Weights of a small mixture-of-experts language model, trained from scratch on English Wikipedia: vocabulary 4798, a shared expert of 128 neurons.
Below are experts of layer 3 (counted from 0) of a mixture-of-experts language model. Rows are named router (the router's row for the expert), gate (a neuron's input weights, with its number), up (a neuron's input weights, with its number) and show model dimensions 64-127. Each number is 128 + 24 x the weight over its row's rms, rounded and kept within 0 to 255. Numbers have three digits each.
Before each expert's rows: a language model's description of what the expert responds to. This comes from a sample of Wikipedia text that the model never trained on.

# expert 35
What it handles: Second word pieces
router:183120152090165115133141095138151118156132172107074120114146136109107107132166095160130149145107095147119121138141164076141104121128146110165120142143154103120094111151112121136117135121121177
gate0:170110102119115137123111089097135131178129129129172092098129119172149100112124140126140143115099100163107123131103131121138132094093099086133121109123108104133083100108099104149142168169116117
up0:063108120149123105128096136136142125110111083142121094106169121078108139121124135148138104133131152126099144147171170124107137147191142148151181101156136125108108122157172130119139112123115132
gate1:143127139149079116133099109094158149133135113121148138150099124101086114176161183180151096103155158126130157137103154137130091160147153133089098156067121141112117144122107073121098093086135141
up1:182113163147097133109107126125178174147152104111121145142149114122109109134122177167136086091139143148155148153103181133139096138101126160079116125102128103115143106122096117096103109106163145
gate2:140091114127105133131132164126133156097090119110158138123112132161114133145067120107124115107114124117130139135128113124113139161113125092193138144159120150129115149127148138149136171098142107
up2:140125148162129107113131152128139093122123118100127108078116088102133135079098134113088147130102124101116133152124129109071098152116095083086130162097088139128150147113159121133138139151133088
gate3:078141139101124128141155161127130124139104155163127117130110135100122129139171125103072130105123133111142139135138090098140076133106140113148143122125150112163110141126140162144140098101121105
up3:119136129091125107148118180135090121161115140108120095150152113102156098165144114168074163098123107136142155063115115116117088114102113167130141157106097115156107121110100126142119097116099114
gate4:116137198128155096118108120123130092103068100121094113098148146132159147114112114088110093130122119131117125142100127158121109138130128114167119101127098151132151170171108148114142155090122139
up4:128151183135110120142121124109110107140148125116104118101086164073100154130126115164103162175145187154186107192133135123148124129132129120158119147076133126152143124144144112143131090125162132
gate5:111139101089158150096089115134131105180122148145141092150110133122109129126111128073122131130120142132151111145123145120106183152107150107127164175142116105078124102112114137123122076140123126
up5:141115152144100087161161105119120158128144119117149157105148151122165118109118147133139107129174113102109153136113142138178097119184164158113131072146148132098108170126116162112119148112141185
gate6:171093126144121124102140163126166099090130135139126151143128131123157120159136156098145112091134083110112087150167137155127099182106147089145132124155136103167095147138121134100121111152156123
up6:153129140158120143117159116121163105089175132132158144137160149119170131142101163093111105096123098117110101151162145158116102200101161102132129141138133055165102118099113111089121079147164126
gate7:152153151113176109159145152124146134087114046130130111140173120147135142175134148109111127171122116153124119120169112121121125103117137103169145100168158129102110171112150110167127104126140122
up7:167085136114122140118122127074145113114119139105126122130092159118138111122104143135135114119144123092159136135122103108179137123125159144109107129134150120111151129167141110150128139150157112
gate8:151067105147133114149121142159130106106110120089122154127131149166117109136119128139097097098127115108104140131148179120132160123115159149136153119116143121131081132165143106133139114148111148
up8:137152163111103136081108103091125152143138120150125088135144109124137140105157159113151140157102161146142093110153083129103117132156098090098143123108122118110162109121130138081134148125121132
gate9:128117102102068129104122157148123133147128089081093103082164144186123160135110122129117122131068132092135146135166157136121118108108128129130110128085079115075133120125135145070121101112102156
up9:151137144132144159155146115145137134129135142164137157110069146117159097098116137123155119159159151127105133133120109126127127164145152106124154120121103154126125102126093134197141145118127110
gate10:099097155140093123186130075109120119160139106169132137155095158141110083135132152133106134137120153077149131144099109121098107116118130131098120129094108120137105127084129175115117134145111142
up10:151195158122156130175131168133155138133119122103180102138148187158107150132165144118130124135122134130124151170146146101145162147134139147111106139085100114190152177093129115124115079122110128
gate11:172188136098146120085143128109134093113133144155124120103120149123132168098134099102128140138114129149160103135140092089137131130107149149140147128122101134136174144112151128134117167116216099
up11:105097104141131143133120138106160120152133120118109136104117127139158151087131098127145146138093110129144125156113090123166097145132156117150148170062144155133180151112125141131069134133153121
gate12:130132132146134110125121138122144089147111169113122155174099148105121104158134150074141084123114123139154159109135120127105121176120138057152127088165124146182150090113132139148148138106126123
up12:168145106122138108076148166105148120100115132078113153148135125073103109153124165096133113113115121147178134131111114119127129162140152130129125119153157145147132100143138135111117148103116097
gate13:127145134159129142143156141097125120110113118123141143142143078123114119115142115149109120098131135150129109137184098091117149099106114140116115148125126115145116115120149129114116101130151112
up13:132093110123118100128162129177128126151122134124082106139128161126138138169088151136117123163146079132156114156124116159153085132149099130155123149144136107149172087139135133080129128118121099
gate14:130146139093113093165088127145125131171123157143146114093128134142112094152142097084111098138167088151102187119113146121120151090139118197107142143141113131082124110103107184168135129101124124
up14:145125117103134139103148131122113135104143114133137144150096151103130113103114154153118184075100159069142104141135132114133124144153129064121123157109170123154112164158157096113119107127092157
gate15:117146170123145167170128123162136164105128129106150127124168123144171096124133108094104158132117141146097134169125138122125104154141178099136094164099158088098161093130132106087169095119109146
up15:156158140095123103095126156113144093140109192135125112137116123129091145123148135140109116149162092124123101104106103081149143125149091170133159115108122107136096124121136146179083148104122122
gate16:087137115130133122097102098134143116161137106110129140130177134113125177136143157162146113128165117148147115108104096120145101129136104115115161141147096079157085120108124132149128080122150161
up16:106132116097162078126118091107187144112139108107097116147164148121132113137122155119161125096150083138166137115097154143132142140131131160096159124127135146099109165135121117099114065110121146
gate17:124099136153118138152134109139181160125206114129134134088115090146143159097155154128156114124124122160112166155078093127123094107103131130139140103136117144122124129068125149140120142112098131
up17:137113124137089136108153047105152102109131156105125096156133117103145135097141120149137120135175173074168119092133101134105102159118093116135131130085118071139127143091118080108122138128079144
gate18:081107126100151165140134119118145138180084123153133126128109146131149113114137071141124134128109114141087136091145101129075122102124094117139171144124119144102089083113148129107100146147156128
up18:153175118122116115130145134103084096125119070094116114141150101107112146150117131093132092152100132138126112137105155130159123136132118183147116119188112145133124134135155141104113103096129140
gate19:106127157117108113139131115123125097161101139145127123141128154122087131136137138151146089159065148157165161134097185103150141069112087177112135121107139157128182130161142146118105172158102160
up19:119118099107102131168126122078116108154164097153147107125124136095134120131096159170189089145114137127140156161106167156092149127179128128135118174098126117127187069148089095118107091112105094
gate20:118154104126164159164105067134126163144174104155106168134171112168101125106134069124112126116112145112166137120113152120131107156142105158142146102123173143135149127173148119129153125109124134
up20:109120119107086155106149226094104151120065096119143130143055107096143117128103109113120091136151134108113130121151122114100127118152138069154138173117114146125127093117141124124129148138138134
gate21:090151090134121112131081166092144137136086104087144139119129145080098119163170142134149107129118107111105128117149139138100102160131127071142095139132138147110131149119125128119159177144150132
up21:128111124126136132090129178124127122117118108109158092112145111126161135123115089102112137156105156142096140160170108124131154193147120112149105178092141106147121113139090118133123143121127121
gate22:100139154108131160155147124086135142124117126130083115111136124114111132103111115203154132111122147127137090149107132155172105121132151095137143102116091140123184189121096153145141157092143104
up22:101144113115146092145124153118140132135120129133144137136154164135086180112116118128117134112133122130171074118160144109114138125109101116129143093112133109115179129072155139171083101117162126
gate23:148128161105145115118119153086098105145133122194114121124133097132126145103166117099146129119094164155119117096143140148155157102111151088131160142108132114087152156133148145156171114128152125
up23:135153111180158153122116174119113111134102121174107154141122148122154096137120139115112085103146159131163156127117108164172089094114118127152102106105125124139157101133135128127110091099118135
gate24:163129119118153123130095086149158138127119123108102137108112154129111088139134149159116102125130113170160135148120154116114144130098145118165112150149071127091121137105158095095121122143100187
up24:137076178126097143093118129153115087110133098120135098123178107136110162150131184125095118104141156127116126114107109134095137130129141133104127143156078129139114139128162102135105094122154152
gate25:126139102096134100148156155141182133137102121131158113144129127148104128127093140156126144187073153158125119186156098124136164116141125129112148089161133168161160169133132112100122142135175108
up25:133096153149153126132085151150120122156104132148100127140147102120142111086151114078139098155133127155133125115083173169152189159084144105104127125137136097131180103130113148153163103130113176
gate26:143189118137153106115123119129131176087112091094151130111077134125176104150106141135165127090113118119136143102105109154130145132117127137164166120126134134135136136083142146119120172096095086
up26:148108132141130171129084110111117138115111146120119115118133122154050134138120145131094143148135094135143120147124150127074111143077104127108104126118103104120130096132119134194124123135109132
gate27:149171113142065130103122149122133148150134131105144084173152149108139136166110143141113130143106108180140140108114128095085152157166138170134131133137066133099114101115100131137123096099127140
up27:116148169133145139169104110089133119135145123134113125122174144126151131130109153173142084102104139126155117116132145143153135117099107153106100106139167153127133129117143093141160123158144135
gate28:156122094135121139135116130145132082086131110141126105115112124111114128152081133137125151134113133095147146133147161117119133058150175112147106102139095085113100137124062122088148091163171127
up28:096111157120147161173135116109138099162134082137107107113124110124132117172119150140144155112079127082106170130163127135105125102163124144113129158125096105120139160118132122125144092099103145
gate29:142155116115090162118132150125086111102143144126181085083150172151160137185155099109143135115108107128151146157116187110082123148114156120125094103136113092129132116095125122141140054168105132
up29:174155089090169147123158136100120119137154115143101126084145148152143141099148164130072136106125133116148165151125142149125154100116116169143087122106155132147115118091132167103147091190125109
gate30:124094088135122098131148128136135141104084126083157116102151133169109118130135158158119080131158097084118115107081138136127111099154160106167108117131131179158141145107123104112168180136149130
up30:067103105128097094103167123112125153110102119108087134122151090109111122095148123129096121143103118164143096130098150125116121129142146142113130127101088127145120132096170128102122136115155148
gate31:151158118120076160132123122132166143141134139131117167130132128120093106125107166134151094133144090118089134128101137141096118128122116101097162142141145132097096094093130177144167101136126135
up31:134095134119160154137146131114127116132150136121150134104118138102168138143128124133165130130111143115124160119144146154126131142140151125162142113116101169183162173165164101166123134123116138
gate32:106113114124120100152132090117150117139138145105081141125127099146149103123157104153135134118143101123156108139123112112152183145108132143131116134093126131144152139124163086120158092137154158
up32:123152135148140128142110165115132119171145102127139112100120132142124121128100141114104150141142155160124153149153111064087132132105107113131137106091117110101128121129083110138127145119118101

# expert 19
What it handles: Place-name endings
router:102133143074114082146113145159107139105126103090105131121142143114116140137105141144115161130125145122128093112135122141106164136126120157109093135110121147154135131126166159100124135111116138
gate0:123143130169140162152099128132132100124125167108138126137117101134126116112096148137098130132140127118118109147135111132146178179107151096158125127147135162157128142156173145112113124122078121
up0:155064116129147127101171146169126107101123110139151125141118113204126090120103089097074136128114153147105141145129128178139157179113111129152088131144118123118126117125155089149098110150089143
gate1:157115145095112135167107115148153135120116141125112143145146125142111129150137162124118142104089103128110092103111114134125165136145161105117130212114151129106155131067146130124130122117100164
up1:181118119089126167141124146137142132126142137169134142197132147174148141125162142125151138151096087087078103115132146088148163104102179106123163180112132108124128164080127152133138123127090157
gate2:145125112142146112135130126136090152105118123090152142142094094162144114097136112108133133118105189122114137081101096090127123121158169161116140120155151142113145104129098173121110181149113101
up2:126103117120109145125084147108139127075128112121134150115147126122095104118121116095092142109147100152132113120125126110062157107117115107129120088092129119090157141096168108143143163161150142
gate3:142111147092179090094120143186148172164134113144152118113125109172121103138124114116148140152113121146104085137122151123110139139128128147119108117177116155118117127133112104143150120112147189
up3:103128121145143158130148124174158167124143136123129110145099107113132136141125164135159142139176129150106115142088155113110168111146129100139128080154136120125140095151156101141139104100152156
gate4:150138168108153123140124111159125156121088073130119134101110154156119152074145086099113139092134126119124153177150128146127161125115068111140155163126133166106178157111104149132117130113106086
up4:123117200097138104126138115159174146123123102119114135107126112130137160115134120075142135133150119115116088167206132131169141131091113114159149145139115132149181137141136122112136156098087141
gate5:139117128183120132135144152139123141139168113146168125142094170147126151115153079161107194116125159147166131102125121130143102112096116136132087125157181121128096131121102112096122134139118139
up5:120127169141090152141136160117094156152123109138119097147069153107137144105144133130117169127119144103155163136135107136131118130110129141111154118195149128132128105129124134116135158099172085
gate6:120139136123147119122136123129147132111093116158137117113132127089109167116105099155099097145169155116156140098085081139136141092133120084119127135135179102059147108132138106130098145115123129
up6:150146128084148143153155159087103157081105140146140128126131122116091120092118106102103160172121176119138125106109125109118087121060127110137164122160127121112114079107156122169077161155117097
gate7:145139127150137111136151090137135122138149167159124159134154124136155163104116116103163086119158123141140095100137141123136113148149131154150167111126135131087088132047115164130097106116148118
up7:109144148140149141172163106113163086121122141141159131142116144121124116109145145125142107100140103118143077118108131184113118126141136093132129143126148132075117139099147135154088147103158116
gate8:151120187092168121117143104120119148139114116150152126061127125133117126135133116092106151098126129116135169137151143118102127151131102129121144128095114147113097124091137149108115134147133120
up8:150137118114137094124149090158099152095158111137141109099110125088106117141111139102114153141121128163150171132120100129155131112103189115101110174142099143090136108118115147111139108122173114
gate9:124157104137118113154145125087116171139087167117119144108127156169128147139142109109119131117088110143092138162113148094092153131116152156150133113101133151174122151141092150121146133157150133
up9:115127124148104088112125115100103142163107124142135147145114144145122149087092104120129078111099167138125123138154092082099119136136079162160149143156110116127124180151149118120128124125166106
gate10:122124100117112158094183110098110151144118151147132120138091100094132136154121142127133121151109115084163081171107099151134174104134161129161113130123086141110139174108103151101113167109153112
up10:136103154110127110152125098118132105121117128133112134123148139133129167143131103110178129119137147120084122106176177127143106127155122135121174109118139101107121153082141139142142116103109179
gate11:137111121131112130096116160147164163128137107132114129180125138135145136127152127147140156155109122142130119138160125139146136152131152113149090151137147166123125108151127147120113118164122100
up11:112119125123141142100136143112123164114069107140112156146160149118154100098151115145131147112119161118158128155144124178132082150100151088178082170127161149124161143127132126127097141164154075
gate12:109134133092135123141082144125129130152168154101137140132153088122106126134129161127127108129122163108159125118127142114137175108163120138102137133161074107176125153122157175139140088117180096
up12:124121138154122114111167111146134131126116080144128143085096141144141129146151119072128152112127125145085122141133145138132083110121159105171103131090196108086123098137089110118105141168092170
gate13:155116138151147114110166143100121122156182146099152123083140136131141201080117099081118126076156125146142114161133145126134152069148141164154126115175107133081154121137093127158139114116130133
up13:087153134159139116133151137083124154144119119097138140097141162151135187106125143123159154097155166107143114134132126107089156078081129146132171103121148120157117134135177117164131118153137122
gate14:155164141132172107139130116111137113131151107167119087130135162095138098117121125146138129092144145133115127143118106122154081134160155117124145063090136123171152062151119154123101119108129108
up14:119111114134138151167116110138107106135150163147121133173122128112143114111160136114133155173122151086090135120127121112124160132098079138127138207115173136089134118140068100152143087136147121
gate15:077136130123161139168114135079110130129092139142136126110125165109106123121128101138149110168167130118109105112099082143141128118117137135130108119154185082151102169143121131142122118096138081
up15:123130154137179141138103149125111149120164134082128141133140134112089112145198094172106144156132119148113116133104105099147144151141134115135104138172130093138097126114124110182082121135173120
gate16:113114134160070121155108128113134108154121139153129094166122125140145152125109118129109159126166135124116142109128139116098124086132083100115165131101153129084145131136083144115104125117154169
up16:103140099113099166108145131147108130148159126102158104141124119094174141167167152103158141142147103140085119078116162140153130136115154135131115180105150100119133111137140107111134138131122155
gate17:088181109131094133105100166128151113108097099088137121189155154084110137153116160152142132131131087146132124146143153140146184143093123114111142096084159139134114071095135109108114104153112132
up17:157164116151111137187107168142147126127106085111159195125110138134125161153129173140114071107101129156137131119118133145149167118111106126151132158147173087145131108106127093088104119126097173
gate18:148136130093129135139164132147123138151134141123187111116133094150141081131161146112144164099121115087148134164149143138113141112108151116105094157125112120146129142144137127149103126146172095
up18:125127171162134142122104102109121175116136076117131120144167141090111163132172070149150124129135138154094111123089139121136122138167108158153130083118177111125118071125121133096143122136079149
gate19:164107133105170121122119137168096137146133116197097129099130126146120136162134123086150157127134144116150121139105107144161103131152117135116107126110104120116142085127124099098142115099160114
up19:148135120133152114113123118120174111137107148102161165166109142094105092085116117130073117129124126133099093122123158128131153163114146126131105158165141119136109153117134150167115154129108129
gate20:108122161103115125090126139155154113106103121135167137160142129131128112133182159079098113122113112129119117142069098130090127097137130134141100139115130141130093130094136110111106142145120113
up20:118138129162142114160110147134099097105121182109113159062079114115112146138109102166110139153146153131122106106101106107175164176109100141117131134144128129124153146150137117114143142136109157
gate21:112108098134141129109085130103119135132131137101145131132114128102131140134123158148138117109081134116113178134104130102112087135116106149158151114147093083141105120163161109142093150132109157
up21:156111128128136130159120142142146112143123152137125130149101114160138123153159098150131140089121078124184124101117099100144127129126138128124103107129138102146119129166114092139120147140128095
gate22:162148148113155112116110131097152129115077123143138089117141137136145165115126111077141130108149110121163154088179087120174148128114114115184144121153122157136127158099084125172150093132105158
up22:120114111118085163139164115147098141116141113128119129092107113155133077121142125162080141147093122136092156133118160121127114112147109165115137151129123093111081114157131134138165148151152082
gate23:160118162145084129133135132120152141117080123127128127141160181174097148148119141117103122077166137104162129133086128168137096115159171113138143119160151119089173173133123133123149160138176144
up23:165142135120138136054120156146123117130110123126085079150121123183107087079154127159105118123131153168131136128153115127133116141112134103120150159145102125100117090152111164115100121158127138
gate24:123157115112120136153119129109126100106114145139127139116086093121139132141131126145124103094111110109144140156138154106099155164099127080177123152139162178127075158096137109121149116141119141
up24:167126173142087119107096146156138162118140127132178137119173168118139151109118113121149160136147103137093125103121110119147127099146137145101143151144117096134139122125090131127100124110164106
gate25:102207145157087159111086114147116107114129083176094148190168139103130146103119132147121124092143105108124116093121131135100191106159108133119190117178120104128123102120108123123096090107121102
up25:170077143103166083130161127105135134139117163073134135066090140166120118140129138102095123131156170151101139094127114106164085196113135138129114123108115148110134139147143129127177145130152160
gate26:120076113120090097101133161182141125113123115170124182121126095129088147086144087127098140132131142147117143107127113079130178085148182183103156124086108176122155116116087151143114119121108091
up26:108120141116156180123111086091117142144156164117190099112100167135130127115112138122152133154120112147130154147111123148129135157115110120125133124146151136131106178106133122108104134106155122
gate27:128156159109131133144112153106123146144108114114135111161142132122102141116146091128146131123095167181112146153113138131132088125120120170126102071125113159143118126135137174140156136111132116
up27:169126089142141109151122094101124173135106150114129126091133135111119142115124140177150118071136173130168152145124139157127068086100147149139148095170100088155123119133174132153163130113129134
gate28:140131155112153141146109143132112089068113109116131073124130099137127156098126127145150109161113156135123136092115144119112140149145115183152139144115153123146122114104121119121140127157146089
up28:137143158145124143142105141153097109120097120112139105087139115129135121120150171124136098112119152136137156141097132167087123129164127121098139078126151120123169133147118092082111097102098105
gate29:102143118107133099120099127095148153133100165119105147155115141164107150163130110163109101103111123127127106100145126126175156114140161112083168119073181092120111157117133134124115141123132116
up29:128096139116130124159075158129125131158147162136133118140105114161096079147111139142105100122078144122176116122116083162119139146129132120094145150077134115126119083102156128112063077127171090
gate30:135108137155107164139151132120102138087128136103115168139134168128145138107141148170127113142146155130101083130121128131122145130120157163119112169163122153095132146154151140103117171102151145
up30:191079139167120154122153152148100146113141098113142142111149176136103110106131152113117138145150172124128108145130173130120147124131135149127132115177072166133138144147173155127137162135118085
gate31:148072112139107120114102135146171147158163098133108100065131118100118134112146111113131098128132135158152099121117117126163144116117103132144115092121120133103095130149092153111152136110108155
up31:104143123108150127139149141096107146104102180156119159176109125097162127146092111130138142164134135089098146121115147147107134117125185175100147131124111134157158118086149121113100138142107111
gate32:146141130136166109140078112098119107111112120123170209135134139146168146139124093112138147105130122089129094083145093072118153135101139164150122173137162120143137116113124156135157115121112105
up32:120132124153093169096148123139141149151109158147105111096142150104105120147155110174129139159133126142142140147125134168130143116153112120133119102139113128127157130136136101108115102072103144

# expert 49
What it handles: Suffix-like word endings
router:086121149101155098115155113108138134131100110087134116118105147126156126137099109137136099107088160087135081140119150095137086110155121132143118154180137132121114144087145137141154189109179146
gate0:137122103122136140105087125138119111134150164149113117158139108115113124132146186132176124114138140160125141150176102135101140123127110117131097093135089127128104105125094140105134120134136101
up0:119118106128181150098110110163143119137115136110132102111134124124113126124155131107167118121109163139105119182175114121099139133141115120123101165129094153149131133163163147126133139118125119
gate1:089159154120123173140165164105138124098103114148105137161137114108138093119100136121126109133139132141127121115128131147117125093128100147111149097160122129128170131118097122128131150112130157
up1:155135123146122160160130142076154159133127113127092124130110097139115136084104107150134121110128174101125116156089160125101095083157164131082118097181128126140131129112139118121119096136116105
gate2:148174119145152107087130119131121136135117115119090136145106144143093110141125122101151118125147136123126083113132132122179115092107090114138146090112109148147159153104141161116112140070103162
up2:092146107116104094152074121095141128140116110073154112114119138141113130113158115151112109148110105106161148115111118132161120141136105104121122119119163144174100154177146128107108138133119132
gate3:156141146115137088133111135134122128107124075125110118178167102178135149146118134161119128148122120124200139112124086112165163105131130109143125113139136112072137092123148131124147167123131137
up3:156122143148160076125092130122125138151117094121118145173081103200141161114107142114134123174102138123157142093110114125158163105126123105151121121144183118114144108125155177152109171113095155
gate4:111134153164142094124160159140119113128176152113100140113139133098105104110124162114103117165182158095086150089128074146099133104110168133117067150119112154121139082131110111115144155106124105
up4:113136094115144090111173110095108154140133127153096146117116111160139123125106114125149123166162133066088115077140122158089141127095146142081100138165129120111100101149134136132137146154116115
gate5:138163145124133138135166124132115149144101103110108143072121123174126140123079131089132127137131103078110145085125104124138163115141128111100119107122115144120134173129106108182111105128160135
up5:133160118106119108150167118134107146134123108126121150069143143145115151132057116078126104109133122077137118125097142122098171067167143124096112078134132142143160192120119111181143130132165155
gate6:122116121139125112119126124089107142152090079128138100161125092166100104118093131135134165122101144107164185158131112153096135112101097134123137183136120143106117105120158097128146131138127097
up6:115154123121113157108122119136136108135103093134094074176115134151116134121099111110104122109103163092176148131103118115131142105093131123091118196133091164151126108126157086103127112132110097
gate7:107100122127121120117124099103131116109149145139160133123096117178131114159180139115121111129121119113126151077141130127166096136115122141167124130110150101085123138182120115190094095111101091
up7:154158142157111163108110090137095150130106190128144122110135142153158104126112080148139120123122102134134140083089114088123163134166108129150142136106156161110098179090126130134139155122148146
gate8:136148136147101073109148113087177087146128133105164109131130154154142140123162141112137149129118173119160111091152136109120160151171148183120111115139099137145145119107156084106137123128115081
up8:136128135154097107112148119128133114150125178079153127148109132128117114114146125131128135106155172100114133066122108129087114173143124171145116157114107163124172083152145079149148119109125122
gate9:120143130158131125136122062115126125166133158133079164166139105114150153094099154067154142145115087116112151131129166149184115105192133098108145122125162156157121114089101140121134108121158134
up9:126130124093141127126129200146119137085129115132173092096107152147106113170161088184101122129149161136147124120117094112070130160083118162145096120142072092105133161153161135138121143143115120
gate10:138107103124144118153103102118138143129131105129088074126132118076120108139141151110114134105145133113127099082086122132086100083110171114141128108121125091103138118143167099111164172145139115
up10:141103144118116155099113144103143110124099137114164199111128124137137173114114105115101150159122145111130142172152129152105175178105090116134122108136114181164119168101149154141086101135150111
gate11:108109123136127120106130111165149144116114094120159072162148093095080108158139122163131127083135103120120151104172168123155125129137143119170149126142162079131135109141110076132111105095117098
up11:130119128129095167122101158109091101145130155139091202135151119159121108073119137150130116090142174142141134142118143121115088135108117118126147151123147160123121134113103160096132163086069177
gate12:144150127119141122127097143136065144065141101138131081135140132123128122133149102088122110125160125152169155141148126165089088143102141070123137117136118127109139135078132151125105139144133086
up12:117091131125156140109145134128185123175128161123116145164121124125112129153113127165121151142105112085074115117118133091168151118128130168122117158116113107183122114159111106148148129117122146
gate13:157115071099110164116123137147110117156108115089148133128140119130147135120144119158174123143145075117142114138123120111102131112151122116097142151154130130136137116117113109169120125160140126
up13:114128073129141175162128113144138132128151119081102107107128108145130160138108140157131099130131092101108130105112119125121150070079093102123110142128172123129130136084129141156121124139133088
gate14:100164151101128147135086128162140146066161152116129113122116188128158112133087143159109116140120137133145117173094127139123142160162128105191164171092110111119103083119108140128137096138116162
up14:101153118129108126110131104131132149102145152163125117100108192122153102120123129144114116150100119122152127145134130107131138169136085098175146113082087155144118089118119115147120120126138159
gate15:108128152146126102158099152130125110073149090159083116083128153153089170125138145138088139077096153117159083138133104119106154108141105131122108115126139107124137121143155150120108088160123151
up15:128108091106119134123141116123121145170134156060114129186120154144168155095117114162157131170129128128112156114154133111158144108131155127137159112098138162129146104116103129161134117108188116
gate16:156121126132144147110150148147159123130112138120174133154099136117144100165144086084094144148105156119114121189134151109146131137124146145133146136126119147196155158146085115170131137167110113
up16:099138140129116115143080119105122130136110126130094135088171120137107122085104152133158090121130102129133137092122077131096141142125128126118102106166119100085112122121193171091132124099136145
gate17:079107080142107114076124137131086144128116101133125133117134067157095154160142103115113104122136094146099122163159106118097153137114147094139150152105109130176151166110135124087108138093071125
up17:071116081150131111086132131126089155126132117173128156137134078137075153176132080099111107144133119139117125154159114134116157150133157080152144128117102142165172198136157131100097108105074122
gate18:116122065109143109178177133156131140131123106153095129112098083161106152121168136143094110137160086129145129127117113092108108140159147111136137200118112118109135155140113121116121136125144128
up18:116138098108125120155154122156147111125118094142099104129069142118134140163180153099121114159162070116132112120114120065109113146129189127138149142144124097102082107140096069120096119144140139
gate19:144110130108155144140149103169086117132093142130129156136164133135095091141144092166110070138138108127121088131136166092122149172137162109130094157097102120146132157147148150119139144139115126
up19:104111121125098127127148140100128167148128085124114124142095131111151141104116168078159154154102148145124159111130139182111091143116069153119097163161160155086130131156130112130137102133103133
gate20:161121130104140176148150079160131161129120157123119071088170120096107148094195146137134164133139092146121153077140149143121130156125128100146141123129153120131125132147101144126108133149162135
up20:143150156099139139131147127144118138114117148160111094097142103117112157104152154111127150129133117142103119090121153111102105138120157084145063178159124137114145114131142156135099155183126119
gate21:162139125095040133136120114148141067130138135117195110148149147150134173150127105108097118128090163147161100143143094129131127105105104145118126122149098111103149127135105157089122121111173130
up21:171122144097131081129107121120151070092095182127178117144105130178123109137157125118130146102127140115187146129097152121121162129162115130108154188164079113120124126168110132113122108144144124
gate22:086146146146110110113126144146114122106149118120136156156118121150150106146149109131105129082121127160113127079074133138152166099127131131120131148137142134142112112135123148100144168131129172
up22:101178129128111134106140129144132107152177113112123138190102155081161131134149137110154108124127154170115145112143145126150138095093147153107142103119137154135089127138149135125153114114137161
gate23:100121158124123149152136129116091124146119101154172130154124129089147154163118146137149152119126152121144173103133117121094105122162130105105128113154149142136128131158119169108123128097122123
up23:135125100101135097173136132130166168100119123133123135118084165129130153123148100107101179153103168134153093129132104166157144127130138131146119119127136160135128133156100129110134155159153119
gate24:138106138081106109072104098103103135105144098147138148089113105143138145138111094137104082105155087119105097123133138136121123141113129112148105102126133103094125176126145163142099194100143148
up24:122116145087123126107102088111118122112164106120150128076089130140122111151104119121139097140175100107111127108158138152119126136141146120143089099120118101109101150132144121132112160119119169
gate25:090116099099169144144135117135132106124112143135144105129165140098160079177138137159133091165131110127128119144152139120119123168152146117127126148173121106134128130135108115143150141084099113
up25:109059085138127148084101160128096166118116123099137133111136105124159138128110154120147139101113114106094134174140140124111127174099140069157152134110148125114138151153143110175152116103098131
gate26:122152142129163134149100129106140098140149128094182163129113106144137131086098117085122116145147137127101097118152100147110148126131166113157161102145170141099105142089129121111089114142134118
up26:086177160121149136141117130104090093134149113105181167132108101143136129106091096101104099153152139141121096113157100121091159138126173154125146147141162152134108126112126105111118109118155134
gate27:129116083117132108144147143154166140111103145105151131158189143113066108133146132158144125141107128130086115121129153091102073115151109152172145135109137117091135138128138132146151144134147145
up27:105143156150117153145127132115115123142162123143114092133100076142171131133088153107144100126124082146152118130105117161143181131111120109092140136130126138160108108123136141106124117128113134
gate28:123149139136152107196126091141124119132111051093102092112147164111104154119129111107096121128127138139119101145134137134169129109146156121116134075117158078148084138105119123127057123167091112
up28:134107154164120152094143121153126120150107117112119180132137130093147085115136123123119129103136147113129138137093122108137131142118141103137088183126143104116115127154160106134178132071123153
gate29:147151140110113151135113111174113155129128094176109093161128145120129126172131126113135123134147125129148145115100099149110097152187113119142135112141144150129154083125159120153156186161111132
up29:147107139109149115090157151121120108107111116153132126091143108132149146130147158133137114121124153112138101107141127092141147129105155132088085126096105174093124134155117132096072087123157136
gate30:141136173117135155114135134162140134149116130158107127136132128132153080137101134123128115143130184127135127110108151116130113114108111167142092112157116114071144118076074147139118148099111141
up30:117116119128120156116126101135117123084152108128162142086128104144134128119112122149150148105163116120156092129118077136121116130103150116107090145133129141104105121179153181131108123136150122
gate31:141138133127144110174161120119135128095116092091113157155067113111130102116135137180124146129128089125080106114120135160127137179138075144127129153108123049168099134153157090108124154136129138
up31:150096179144097121122123168172153130117165143195100115138171120147126125130111144095100079136106137165182134150146141110138117108121159103126119141125106157104160103109084107144131066156125121
gate32:100121134127109179134160121173099137151149145166102092098151110153121142147136122138116135128110178137096120138110109109123132151141140141145121160070129110091131120172142119156125117156118117
up32:136134112107116105120107111097145134108102101135144146140135156108135101110152129113127134155130123138127162097123125133115115084095132126125119110182139150155120117070110107115173114100150153